Experts of a small language model: vocabulary 8192.
Below are experts of layer 4 (counted from 0) of a mixture-of-experts language model. Rows are named router (the router's row for the expert), up (a neuron's input weights, with its number) and show model dimensions 0-159. Each number is 500 + 40 x the weight over its row's rms, rounded and kept within 0 to 999. Numbers have three digits each.
After each expert's rows: "gets" lists some tokens that make up at least twice as much of what it gets as of all text. This comes from a sample of Wikipedia text that the model never trained on. Tokens count by the router's weight.

# expert 52
router:532449462477547486460611529506494578501552487518460597513504477506450560452508474470454484474454515496526460505487399517496426479475456480460460522464546521509518541562514443566516517501510507565432462468487482485462410545416437453461496567589500517540538437555535551579522509449498537517477498485484469521563513454539491524502489517496524472517520514487557484490447481504544546500501495541487484506550522581497523508518468479537515440543467498483459490542530460429379547497482472
up3:495439520444514465538490514497491472480447544479485476506458424495516541471412550523495505488515484531526558421522460549469576559470411544484499500545607512475495515506562516479491456498491408479461476578463467531475444555496488438479550514473531508521525521511574523515519519460459589462521467523515509494435509530420555481544518551537530606523521500539519543422577509507430499451504413566447523485447486488530539461560457514531488469535497531526472502496504535439498491521467478
gets: "au", "io", "ee", "ino", "pe", "á"

# expert 81
router:543426483482534499488498481453440517505610476445524547528424532508508498514522456415541497551477482477431513453490506585488509456476443445483490517503535531552475532560579548512525508498491454464559453397516493489517505540452501439541502512499507515545534484556526538505503495458502426502539511526499503524537460515508445510550443578489507498639573456484553397531534552475488506548495518517542500490514539489503491503511491442471516419508560496418480462509523441493498490479422515
up0:510501488539546463545447531486461477369572551506415452541494494506454489484551454545587430499444522488500482537507538525484487451490453576489450597418523499516503480531510534479577467513515553502448450526469463467486493510509494421455539454526477554561515469517504470473538525489510476459514538461497513528474548433551453516428424464591517496472512438526508427448578502531476489507542500456580519498490447540529550490473548541496487548498466520463516525508516554517465508551511514
gets: "2", "3", "1"

# expert 116
router:534549471530560498468513536511472539462544493463527496467450463524535518502492450492551531547546568558480499449454443528432504438530503490516465465509435491540493495498510442546587463484454534509513524443535547537463457495431484425515498507531458521460530512527574502464500519554549470488527543545598602493501465498503492535520516622542537425556551472479535515406497510462464455463529515514484511472404455481511485477446465477536482467529602459492514527526545435505497554498524530
up0:516489486466489461508479405537481554487472539452494515542449533405521467519485510438413475530535479529544492528437536455548494482569461503526507511500554543556562485448471510583510520498476504455422459575513505424572533523485518505530480556493557566493454518509563464491526472494513487559449527454484500476480519419572515559484544501547571548498527521564495498495538512459552472468540528532477560506553497565475513510507481437538516465604575519440493487569503550507490468482550540
gets: " that", ", but", " after", " when", " that the", " which"

# expert 188
router:592478516392537488464494462462497528448588510526465587453472484512550450514460449509545511463526480477543564424558529510442482458497479493478511458454483591569480521508605469567521461535502546456578537506571420507501477525500485511555490494492480524521538483558533460510501487525489511560486506450498502531431472455551439510516524504539564502516550427553510484522479511541510507538475437465489475440459497514489447471529457548537488483530494413428500485560487537454457529518508542
up0:487494472475488542504426492553492533466548484443469563478527499500482504419488516555507528472545453412524456556583477509446473487525503415566491482471505418471436525435567556468524559564472541453503565508539457488461479565499509456493459520515507606512500458519448450483467451471549530545512463480469523564528490504551452468511543514547496448514500462612535471484504544531485522494567483491496513507480529486550497430545480383444483513504492491451527442449495474498541518514544535
gets: "est", " for", " West", " North", " South", " Green"

# expert 159
router:518484505480532496497531482493467530548508468488485537497494431547503567463519405465511546481506514497533484557430465565521433486485486465445449477543557529531538566486574488508532506515481530518567519509508468496457449527492462463540471555576549583586458485566499527471471509540521514464502495531590524530450407428543463450502480579500550535560507406446504511505495492462537483481429489501487499482508494502496534415461473450462478469554546525461607528545554435504534517500526477
up0:517470570500506427444512496472493489494484527501505476501506417431490509461443514508473547530529544507515477411503458517522482478570512488477433523493424512470568410510467446534556455445535429484464487507467481454505520529533491516497526444565497497561446547529411479517535499570563463540515512542517578575464499466479478499547474470594593490496544487486535501448600557509498591508487562481465549544509462467470528498532544452481505485550485521463569468485507489529487539463467443
gets: "%", " people", " there", " town", " population", " city"

# expert 79
router:510460535466532521521542483532457511518499499471489475560454480537540626525475504500502517551482529497557477493457450481485505457457425521487413509483509495537568534506567541485469469481520490506461485419523494474507419527473510414524528541522495523497503469579549529459500520464480522526499542547518585532485513484571434586490428540475478452652559522450523470514449532510429517513494520545543536541516468512495428479490438459541519489501468461557525536500559413506505499500499553
up0:563485429448471467553478572449519474465423490559498533542500502504475518499460471516435540523487503482547469503490446479493569488457445478469423471468559516496531551499502535458489484483504406486513501484520512543511541559442433455510503496476495489492456385434523555470482500513476566517496480486529499479489495486548544530441483443566482441539536536463452478528448565505473460467570523558604473497441498562489518478473576532507490471545426518534473475472475486540537502455624482
gets: " he", " He", " had", " it", " also", " has"

# expert 50
router:500508426477593513472541486453514510498559528477426521463401544571507501547501516501571528453472501501403470520490463552442463484450488434510501421473514512531513551500556467540491479572501477493483550422498493506452506531472479459474416535482414477485535451533476557520476501511528474602491533523518444517535429403519453491568497516495454465540527503482492449431503506470487449481483475461536478529464491518501475437422480456453505429516512456483455518425500495531469495559531536
up1:536520499521478538503496453551432553509507534519518549558485476518550516400528489565533515427523531471556475471461437532447496415532547532499492589501445517559510465490450451509430475530571448598478487525442455504534510486532526528489499545406509424497509488588486517442469524496500524548554567535514426443447549503519487507515498543480496532436543527477590483484514467478450525492474512544540426516505480522552570474473461496529490544498473526533514566559476532534505438498498521
gets: "ann", "ess", "enn", "ick", "ik", "ass"

# expert 145
router:485499538460501431445527452471388508510489600530456501417448494495547524554516441475563567533547467553541483533580464551475490467515441497522442467528545577486493547490586473540499517548497559482491486452491479472477523509469436521515481547489471522530500511519476517547511480487471406589487496474526477547476475489541460551503506517503506500479557483483521483520500472460506500462521528479494448492451492504457571477410486467469418416485527430374525520527430500484503504490547511
up0:544548550527567515485529483501511445556566491458482479463563536512559532463569491504529495466482469514483557483443443497500491520453457464475468472516488487468485471527531536498482499542472437502493501586467498584460488509498590494507470553527424480489485496557498587484511521501487446472549597516482574471424566447430532520530469523481447583590503516524468561499540506565534458513454433507523502532450419493410508515448507507434497428537523478429512499504475524493532487452463522
gets: "ter", "our", "ack", "ock", "ay", "over"

# expert 111
router:504473492508533522453486510476500501599550525511520497399497451530502556505505484493543577544541508521518484496521509491472508449484415442526457464533467566517531495469552520514579549527517498464516477503517384431456503526466474458518455474524494526566503498544489553592481505492534455541433497534442544565470434517469465511497496519527466473578518525443587462490485453480493487512423573461497474512478537536473532426544496450495534457480475495503524573470415446531437579519524551
up0:526492524517473500515483446585521507514496368469480486539425516552532524456490480465462436409516555506497555465476596517433570503490519454507483482560479470465504541505533492514480480546553507427481541526474484497487435435535508556473537518574498507546480507583471530546495448555486473503489532515468514557515452480489501503482542440502554488492587439529493539476449562488573491540465489476522510495456480463385523501408553493432495492532524526537490441554494485567479487461512483
gets: " re", "ight", " def", " career", " ag", " cont"

# expert 0
router:492493496435551465401572511509449491486489492548478521460478484587535445567424457522556584485497504494530514547554465555498407483484457494513546483467527524533478596468501528562529536519494484555531495449480462465513467517449457497572490542481492511531499497529479532535446564431546504506477488553471526519522519491517522483489452503425502494504569466451521486517493456503551462440583510541527554462498541537468483476476489498561493390524517496493527474553449439416510548520440414
up0:467524486487525468431479467469468522454442459521507546554553492529526508513515439477470465418504557407427516533553544504509567480525464466508565483476551526531574519497422460465558568574451492505458439540495511497447520509500543488515516522541494521559538499533531465529468427551498564560469555516459478548519451492493536545485574465542450526509566570606495556456575535485484410565562552471492494489539497484478482495547494519539520490514485474550549539538520473537494473468499513
gets: "é", "ou", "hen", "á", "he", "ó"

# expert 62
router:540579476449560500488618416488442510507526469460566475484511516536562526504503473532554471505504490527523403432447499501474453441466445457481430454539434494486466484451521415534503524507459472485495428542504531434523506502501471450509485521491456513571500426511491538569538582488513543539484451533478547530462484370496477546495496522489502479513540502500527488442553507503498484450452467569547444509508513505480525455443502422521475479482599520505469525530499541477519452471477479
up0:519458478530497539483513495487486540519487428411539460497494457434496473486563441523527482587537515495527436512495521516429462547451529490473513539406484521546501504534455533569496528430610535483487487486517440473508511494486478440474457537489411525440515480553502475483558500509541483449450508503393502482516439510440460490492478532537569458450478534465542496423529476513459471494532503487515527507547510481516501484492508487519606555441433492527456411501505427515459496515605530
gets: "el", "m", "em", "ip", "arm", "v"

# expert 77
router:603452420473539448472480443504456540485501436535564521542492500503528555475491473538501527475532546510492496530439459548461489432461472473379479482509523509543539500556533493495545516510446495527489485467552474457508442606488481514515499502563559536460548448556487509533439470507498489586502533531641572560502487484512539572507454524446513500488535501457446503513470519503591520557516480519513477538511482503495502495511478408515431494559544494503573496524509450490484504477510451
up0:547477420569511444507485459482519593534479482466422518500469453504465488446523476598463509530526537512535547474511427515521493501462521558529465590451527558455526516476523518517477486467533457544439522483443500459460556504484482496523536483478468523506516455466510542506502610447525485515507546562520446454502485549545538591581520547517467467546528461487480538469495462444524515546491491544527505521499586543488543459507474438494532474600539526489581577533579456493523493502545489
gets: "q", " Q", " football", "hn", "istan", "ative"

# expert 135
router:506492472506554466466537465440456476479576524486489492485485456537496493498461462507526518488502518500422575520490507572455515478443497496418499501504546583573533472537501448530529463497498452475518524500572478487525464533447441431507443477552534537583499525509547499530546508492536439505434512554491525499503438472595503504462431602425537474559549530509548498513569496497523505499489489529512443378540490517475507435427473443483548472554493528518490486471468435534465539447516561
up0:541492558517502497547491500526502540543551478421447529515509507483572564533537433536467462519525482511447513456510485514467537472492489488484464533523474478534507439537516471572487438489477507466479485560513451412513389552531435500518490503529471514502551586518491501443524552473569563530494582499424491482499537456533470489423458554540469451441498462575511474527517478514484450465536506490546559410527578598510454484509546433517564541501494458457491509491522430492536479556505523
gets: " T", " C", " F", " K", " | R", " B"

# expert 23
router:491419522491560448534498488478491556489523526451537517497457449556558493516532494524546457525515461437381558536522476532509477465520492460441524431479485518490503526480515551494578495489516540500495481410515464449542480524432464405492477510527544539509497481527490593484588538477538525551507478492532470486526439474488507479556494517532475483571596461484462476470497412423462449501531530538531453504503456470504530454470475415465538475553523506448455456513431536516440472432484457
up7:536483443483481452470437554530426467437523493462459485524459465526568480589503521505532494481537488414450518487466461517486544478553516476506495475501543489496462461449550457434472506536422454537455497452478553483442533527482465421534497521540486499529515576542496529535519403526526558569447554580513469449498525490523597545434472511540518561444524515556535586515540493475452545472504509501433445470441475557485519485548500513470503467500506480497448480523503527520534465423526557
gets: "–", ", ", " and ", "-", " to ", "/"

# expert 74
router:528533484486509509445533487498524467494508470480567511512484485535526495519501499556493471537549487443497474456552515528471537468560476461529471444456464476538443531518513465574606508478392415493558452490512449493500442516455470451516544522555474514479533488571536480454586536499532510550523514512509505540447495494585439452519451564539499457513578475494508456441608453554526525454496581604499504489511477458478529486455469487520545492486506480563486512573564551514481493494435545
up0:442474487464464565535574415566476569539539472449511470479465455534522515470494508504464502493512505503493506423569537483580496485453467500516463560491448434616488545471483484499569521490443537444521465481454491532601501505496445461428581474532490532520523494473471509538474537493493500547464532502421497489574522493508534608551496499481526496496413541497490529551455516507529512473482518583464549520499511448474508482585460515463490539546504547536535442416483447505487513519509532
gets: "c", " as", " al", " As", " as a", " dis"

# expert 143
router:497472451417513517497502503507459548444505480492569458465466478543549468537446496499499498487541500493544430538498465558455476479429522474523459472388499489563489493513505520558576521521460477468483492515574436424502526509509476492549428495564450539521559473528490457464500520493526504542491532534555528508501423484561517498535429501490503503525580528475449432497554511448586512496543408555471493465478490477483487492453430467448518398570548476529435490509524415489509563471504483
up0:501529505498548467480534466533532541468514546445536472476484482522523547498522480475501587442464498465457459449487453523456461470441491455549547486436488506551477469430490526483567566566449468444552467504527452449511451544466484471623473535510506516493482514531491549482420577539476503472535562523459484492446464552489499538514487598578547505485536501520479488457485474572510519524539432479478505501582612510484535568489501491509487436476437540489498550554521445543537495464488443
gets: "h", "ah", " Th", "ath", "sh", " Sh"

# expert 46
router:527433448420498468441594491471482476502520494556529499400525505534578434503458470412487543459479509475503527439499365532460523440466516471496540473536503510506495502506509532535521455491411479496400534447503469494514516484468458479541511493518471526540532458538485554515475517502477516462515503458492527573480452491503453512567463546484541503492554427495473482501508503471485461527484453596536534506470471455469483515494492392498467442494411460475544537493471495538456537476426565
up3:477534488496455522494474536507410481546507455396418557491493545556477515487427511474494514550439450551498523497446526552484486503551526471456543497476513482487480513440506450532589412443531528518557493405440480496497483470523414460528445521504524453463453502412499528459511590504551550464512534438564452453518453522487419547487513502479454501518496478492477461526540511574523471464497493487528512493552544481512500497428484493559516493484524511535504506468529438470500411586486457
gets: " The", " of the", "The", ", the", " this", " This"

# expert 163
router:532514467493552509477579442497474513521509455466513517525543524551475560528479521478569461499561497461437498517480480559471519493456503441449423516518546545515497544496562402477509509564455538515444524435509477473515455589490448516483479486530547504569542502592531556477500509547578495514476463573525509505465439460482475513474472513538561476591542499456578461509496533448454511549515476551504512502483446500542584442516427479487495487506452446475555464489556533470523519517500609
up0:503405514526496504488512527520537537487510470477449463502501485513538488510470582489561531424474497457489539466486518567527558526473506511479529457496469533576599576554513509480470461484509458436508505464470451516517558487472550503505464487506512552515565490477463493411540538500543494570400538482451514469418556465514476546565509500547538530515498529537481589509497483482540424532480519463473587555549576579454563491534496487526576511562528470422497458501506431512524471474509519
gets: " round", " series", " team", " game", " group", " version"

# expert 117
router:587435504443588484528507464464465525510514471449539562538498498530505481553504466460521474539544533559461505533472509503473446425471375466447518492448461493517513551506542494533560478477472536526586475446520555448482484508445438441617514560527510530533473478555497516584485558508515492494518430499488453501511507512508408527511490559515552450480584579513510502500515541480493445486461572479500473432491487469453560510551460478488514488534481464491474549552468536478499550520471499
up0:481485557477489498528513506424537481417437472539523517423514538527511557449531505509530440485466557421472496449538476566478456458536507509458474484492536532468508503473509521538516511460506426491584454445576470529406529512479467471593516512520494430378572524534483513531550490484407472544490520547553538550438485581480491422503475462563482490502583524477508480478496423488493475570544514475519482499522491517495485542522519491541485505484490470525468482499547507470568490458451432
gets: " ", " of ", ", ", " about ", "ed ", "S "

# expert 93
router:521509534450521461470522485524469475475588502496480534441535483509481521531455481438541421551538516529445569480488471511505418477487536482552511490492527528485424531560533407505584538578461476487495499538565518436576466527470456515535495480515482520473504456506492510582552566441476485506457466555495496550455452485583533495465504506475524517548487565478634409486539462500442530554518443501502561496529516542468475461517479466487529459490473432448473500460523487492432472455480519
up0:489388492490467576497490501460470539517477487480543504501538520524555488597543469501572499443545521493454546432534479514487476532535496506497527518530497520520509582542535507480495487432467527503590483459597491402477550398501439490572532529549462507443565497500503472495466590481519544510558511479476509514489514478539525578554507525504522563509485458474507539496466507492493443482532490566381483458425577501480521479513475496503495510448438560473503506493514483429488489433490460
gets: "et", "op", "x", "p", "ph", "ap"

# expert 134
router:478473501454563471437494459476463573485533512457483546522505417521537552486474536444547532518476493461493580479476540522488467490469468450506464430468500547529445520486505449595524437559471440436516486561572450491533487585504483425512446512555525495484501460490494507496524467462533465534433493499613523565442493475481543493473438506448525398508550497490553439502508500447542476541514529535551512449479543544519544515567454518551449439505534433525481508469529532514500472496452534
up0:516503502487547485553506513498450478529547451476521456482510469484511575481493535475490442496554502534477415430400466501475412496496482471519493482545484478484490484506506469444563545562471470437447480504444538507466498605503548569499463459483529535509535549508517461502436442496490554470509504506492525554474521492439478541469593383520525525524510505486425459522499552481533499490506458493495431506587432473421534455509490583493402537526512536505494489461497441495452446487526574
gets: "in", "on", "\\", " Min", "ch", "ang"

# expert 43
router:523499523429536468332547500422482527518516530435461537467448545496556458441469531409523515576545465526476469489527407483459510469495460486452489487487499545534546514493484508555577501480409503443515496500555513493534467521493493480586499609484563528465497492548539506502550481506547560504504517610443561525449465491534458555447507536431520474522498499514540432504533530498517510512509451531530485468502458496438516468537474473500470451493519480522498499502493497460506553449493485
up6:506467533431514545484517506485509446468483504506543484527471528479512559519461516432472447509482487491485468487522489499501465475453432477473457485583533539580516425485524518537575534473420416467472469480511559524504523553536538553515498497437434507441465460505503463541475506473488557460564464536584464533473488480505552370545487540487491467497585527489528474506538565516507500604532511518518529473508477511411494493582467545501467567452578518553509438518487563453532474505462523
gets: " the", " to the", " of the", "ing the", "ed the", ", the"

# expert 84
router:499461578491507511455488499460485468493510541478579561465546475481512481504474485415474546579476471520497488464477504509432489460459433451494462482477447488528452500514524475504526488494383509528542463552524480466543443473495478514473471488525488482485507448551491477485504462488595523592541536499518462541479407529519398522520487500515517477501485460514543404516477443506536498481569433529577501475520467419422581453454493466411485437527529500521512512574471420516471518515459506
up0:484454540533485486510529434586436494469494577471526442513497522496550486456448532482522496407540528491477436469459457404511535479490500511478529468551477474539488515468552470504519498509454619405515466465554479500460420461474530504416500523560470536519515517469489530516435536516447549496519530469491473511501494533476511492506479494474462529486560420462555497498507483544485536492578504488462544493493530550478601511507411445575505465502409483513586513493447491509543491512576464
gets: "th", "rd", "ary", "st", "nd", "ble"

# expert 170
router:496499437451502417469515519454471511503556544536490517549472442556515470426520497459488476489534556487431529502470489497402436480526518521466538483397524473544480530542553528591498458528386473429513428474492464487554485559474434474543466510487495561513539496582451516533525521447501482497527448449453501486530448411483471548514524503476541451485545502470464427470508439550479477546435531507563468446539432452481517469478487470505514470558493493535524497501515448480464530458463533
up0:516513510559590590478512502468548483445504505535551570576434500443517465465486487517409473502527566524524494509444506420482485507487439438467533568426435455478491510567529479510417532427489448512496516500499482497457413511444466506570552508445474551436420466521452488479536447527527509512523493497499521492502404443480435489420524523553563514471503553509536498479484534471495486460550540514490480530515484539437506481503451517429441511537487544430526474469487508482511512500469532
gets: "-", "  -", " New", "- S", "- B", "- R"

# expert 76
router:524533529480540509499487455440453505522577475530480527520450457491607502406471433502502458504470553494498405479456451567486484477442460454447493502462520530556435481528465496563566529477474510474469471476515549447514490511490455419471487471516521460495464458515510498571485486460551475504489504535560536499467447449527426534503480522546469473524521450528568480494537485489460408465525473488516428503536508459471455532504494465434579457519550463511522473542393491505422468557422478
up0:507481548540540462521494565583510468520535462484518475509528515468560438436507522500490483523530507524415422461480498530531533493453498490540532542461518559487514487502452506510491461531415506542484497536547497462471474520475477479462444581512560415487490469492495529474437470513553449504484480536478510603495450449586511510541528513508574582545467477436476469496482565500522481521434515502510563551535487495499477490454501493458439483504579484458513487534436497450569412364471483
gets: "l", "all", " Bl", "pl", " Gr", "gr"

# expert 6
router:511519512507505485456500410416488468459500462520501511477452478522513490537426514554520504464557494440433473417513412534439476457428479474524518521488501574612458521514548555520485479523436429531537469530584491447543482503492467473512489490547492522552509492527493516509577534486537403603450490519562503542502505479508528515495486534472539463575505497474528413445527452518476504445514503510479541440547483517497461487478490433474518442524490518492435531466488492524490542445419570
up1:484462487556510446456506451459460532542535458472545497464477470529438515541488505522516507456494408499488521500478414512471515460447516476513485475500465450497535505568447525557514462523461531551492511498559446440544516563501470505554471494518541518529548473429416579448513463507523490502481519490482598509501503458502521449542443560523549565563506456593534536567446476492479478521440561514467520532498474572514461533494551413553401456516474438524502464560456473467536466442502489
gets: "qu", " J", " D", " F", " Ed", " Tr"

# expert 13
router:551464521483540504474526483509500486524489449540542529490401573512575449524493507482457503502523485487497428524525518576437507439489468466496514502519487498591386492502526510521567472576420468425524441493501448456534452505456432494529489539582509560571523518554561543513549495473514438543474457488531595538482510477559502520504538552516518511494546462477520487497544512466543555502550547540492461443542511539418468477554490469454474509531459498450524414502525460529487439477515506
up0:489519478466496544473476499500495494516525449519531499527442517495486459448460438495493486515485444542461491481540408547494494545526487437526593511472476419534455525546453512497496478468375482497541493485491526568487448479424549492550414477464549502430510429507525481472565435544521440476499451523457563455548417499490476520489576547516475466482512458455503505511502496445583535448511475478474507425428441515506493521501472493520498517560584531523515453434511522455450415505504545
gets: "ec", " res", " dec", " Pr", " Rec", " rec"

# expert 89
router:442474488486564565494499464495465526547549485494450519489441572513536517541497495521519533500529495500414472506515459524415515421474449450469500494508527540494448582479526384567568523443480502509483468510527482486455507513481455391585510553527477530579508503491470501494531513438504430481501447579538532490532454470561487559573503463483537448562511416554499489514552539515537499498511506538500461493497602476434499466460407487498543443509512451510464487516464488533494519505491511
up0:464464460418529521553563547477501491515564432511536516506528477560470505488517546450518550444544512504472588430495525492465437478470543481490443570510505481485495593493496516471443492513500520435543550521480428519506462482543487550478519548529456504477514500471527482467483463592575465502461513521451465529459561500420466534485439457528528518519478552443540482453492526559495459497497514484499458528489502463448482521636556497448500450591495527470501542485474579462516472509567573
gets: "r", "ale", "oph", "orph", " Str", "0"

# expert 82
router:515454463491552497466563454493503476482498540560461492463505463526512469543388443489513494454483527498532550478426473613478554462505564487480539496487537524509517546497615558556509464517475466511537455436492526505504488505428452418561501515550552546492466463538553554544464539521505456502471500520469481562516479470544472501469460556428498436577474543476474460530577517413487532493528497514495448486458540483529471454444448468549534487495518503542501432523503485523448565531515570
up0:517507488572494527481462606512438482473501487473454517447505425445559546526465493513492555434488523516488458459442438482539503508444501485566580462484508522485505485472492434534465424500499482504552477474520478463543449457425467512497544459495467491491533451595507503526484420538583520496497442497499522439524533454615529511542521575423537514510472484480540525478415533516541520498470573479463451521455526488450475518500454492535491568489501435559487509465474508475563445498434534
gets: ", S", ", M", ", B", " | S", ", P", " | T"

# expert 40
router:516507520483494486506578459512487543425482449407492529507408511515526538501470446522525530543471470499466554453444505506473471501445486439477434472507512505523503487514491442496550513517422530509572435482499441486523492511481429552492494486532465498509567501545505493467543529553476436568478416577499463512482467454500459564499478621499528482552532443462523442559503532484556528446503546503530522471480483480523564498505454487496506501637521470500578469502510475446496601537529476
up0:557547453541470520416506526603590544471515504578484458590467529543438578495552488456479436533510487474531460431548490535424536476513485544472505573511504508486548518491498486457513491478464491521490511493522506503464541587548497493545564453523549504503485489481513497447496526538553487596506513436449463546472375434455464501517483473536547464503487495536512486479442486472433496498511542556499497526479511503485487542475426559498441409529487533542563519465525522535485461535499517
gets: " years", " played", " time", " began", " released", " used"

# expert 187
router:486487483479469423448610471483496547482486482495568546455429457532555518491432390463520525544499591465494486529486432548378471509461440470557463419443515572513447475463504418552512513494462491485528486516488500494449484551481471472471510556492534537488489510507528519536531578449531485504454462495520528517496448538475494550478496473463552428483525442410521438484509542527527459514535512451496509519461556533472556475465447505530501483478491461445476502565513462444471523514467485
up0:458496475470520446535495450571489532607550437564524463472470503497452543571519449504429508449439494509531551503544477487454510538542454494491574504541479503538513507531449507453417504409464515467530492404485483473461482493523485482464510472469490493491521452543523536536472522547460418523490485520475467465527506516511512494529445518542582571490536547480487569536509488520498524508426550517469519583554527507450530527523471489517541420517487511535541568465484360473443484468457471
gets: "in", "un", "ain", "ong", "ov", "ine"

# expert 103
router:561519528485517416509526432478465570518508510512477501465458453521466515501491495510536573539489489533427517452480498563502466464503508448523440451510572483515466534534491441531561485487408514476534507442501426498478469614486483489486503547551476492550506492582490628443484470461526452534495509556506449520509466482532483513564501533491461427624525460483572515494476508531501527498492500496563445531463436497497555523468477434528487522523521495482441399471521528481504537546550515
up0:479531462535487437508512546465506431429535521557515461505580483508461527459584504429493529545487568564508493501484514505522487472506414502406562474433510512491480460546462452496514474473454461482512461504473530493459463511481523447496513479555546510510531471546435542430428491451518545475534456449451513462530456553519496533550518529486468600545527476452518518526562506556504502526464492563454517475512420532503486497487513544507513568635512522529536473476434500534469406456506470
gets: " form", " end", " support", " design", " own", " show"

# expert 122
router:503457509511488452472542417535488472494503477505510541553499550496501577390494485460506576532509491506492473510536466482517476439472475521492458449440505514522517503480635478554522524444497522432522488441528555468492439513480479408519539476551542571497482475512507521500494492434496473521492508558542561493473521451562484560559529600454565522530568453480537461498566520513452495512461555518468498433512506545407534492506476535520541497527513412483541443495511416498489520518431526
up0:454523456470450460423480537525480473489466512462530430485548421480478553491428517482550535469469532455540536505509559512485464476446551521511540477522496540488468566483596432547561524493489495414481472511607479477540510534487544473480425470474511494485512490495531471492494520497515517493478553499512474508466556537519463516573504587526566482439541499452439480482513525534538469571465502368567557448503511488495581473476515543527568471513520430552461508504511491549500581490500536
gets: " was", " is", " were", " are", " be", " more"

# expert 132
router:548441487482517525496495470464459543538493464546503528543533498573483536459453520506538491507460527487450508524497525516472459450448457438450500510489580518514476531460533547534528515553470461501574475486603412442465475555475502412449495544584440538523475472563543581529485463469468431564508541489513489539465555504561501529539492612523564477571518517523556468463471493490508526500539452569528413490449507517497430475485481468485452502518480528510529503470415530504431484492494538
up0:478528495499453472483607408474580446496499578507562547528528507554535501527433434582459557547510483461482450501514460514480478459494492493523517510491501477516464443420527511584556489505534487519514486521442561506436512540536471492433519499510477550449492475475496565579553427512478558467489479459502496539461517490547516520467497496516452486517512443492517545492519427534521468529498496424506477533453466582523457572474459521504423465488418526493516508409533537520482508539592461
gets: "ra", "te", " Co", " Br", " Se", "co"

# expert 8
router:512453492441539470513573552478449497505519476528585488487434506500547496460516498479552500514509467449509522460554511570434441439464488436509445477463485539487529494536488505500555489476446523530482453478521564498590455498468469540495501605497523529511511490520529511502534461503452526521471517510452560546476429486565458580562466532548532490487524568465539438548588463564507473528515523584552415454505433433461473495498485458513558483564525463514507519432545432488477534526451506
up1:500492531497531599508533550475508421527525457547506520475531491529478507481494428439446526596473416556494535551463475403516471508547478473482436477484505462537456515537515558536547503488588466523565487519569523543550451482492493464534491490486532445545521522553490510472525510492510562479409488548538563498540557541507548555479464470488507511617451479446494467519496436512522510498510494523561454419521432504507518524459493507460566497511503517465432520547445454551486545499567527
gets: "'s", " a", " his", " an", " their", " its"

# expert 171
router:507464461441546488482498477443477503426524450502465550459485501539563533583454485497533490568500542468453471487541461547506465444517553455484455526485441494541553484486489535487535481534500500514590481481473486492498472529478485469422548531538530582549558469537467526525480478498548480581477452586487450513488415506483454524505443520445469455546457408424517444464537472463558468486437508507524429518506457519492432514514511405537501490544474465505528430570526433456532530532525515
up0:495464461558422533424465464529504579455528560536510463435523472561566524503494503519525495498517479452470471548566509481398529494502480478567479508546457534512554454380477523481528437512558466556586512457559482487430543503521501460539520461534529482556503476538597466542524524528442506434465474473510425512444457468492495475548499529466494498531487408509496458486534530488506463520507503545498538480462591573545490501524441475427466510502508537542554529524462517472502550489502515
gets: "ens", " made", " called", " left", " sent", " given"

# expert 180
router:545492474466505406457551502473346517527448491530481563513459456531573553455491464488559476487518482529452492472458485532449471469488516524543465510503521526517487563453565454489491452530440497511568474539456509440440478538463465457594477528503521512524439485579499545539533524450527449470469497523474513525514512534473474554492451522466490463525538504535510467485547508497551473415455506516477477468559481470495532490424428486495436421510491436492586499494473498540523507582448442
up0:486460599497485469447500445561428530543558482525550521514496423517537483539507508449453515510512500486492523490574467499494475499464446520442523449479491552531497526486464497552548511524490522521528435540519542510535523521542493513513512545442454533477406465430501596569542544459468535606531527478513585544477548555503548516474461551474467555532481505484543468575488484483507448502516490488534475534510466571435517493438452428458512469600461497469464478422514507462502493482531424
gets: "2", "3", "4", "5", "1", "6"

# expert 78
router:494489452474501448506505475468506543444532442525512485529474479508499441467491484444506471524536499458447458438486489572539475449459483470480504478494564496528476505508476467479584507533434493390567504481485510451485456508504492472463462488576484576553518449546513616496546485480510446589461447557499609528456472510565530528485461563517529453586515480448482452472567509577592555496489463527541507518552533467499519490488499438497514511463493464465529497543495457518431551544471476
up0:505421415415539536472428460517590515514571505531580477502518486502471479504493508555518598483526505538478470475475431576512457508513457535463514490545486490489481487473534526519433496476561478501499550471513518463491485482501380499411500514531494502502502414531480423477480519477562535495464493508505479523480467510499475476488458505481551492559546488460498539420525455489517579533572500591424523545469516463492466533538511437522550458501576457576501482570493487475558534490451472
gets: " h", "oc", " r", " rel", " fl", " oper"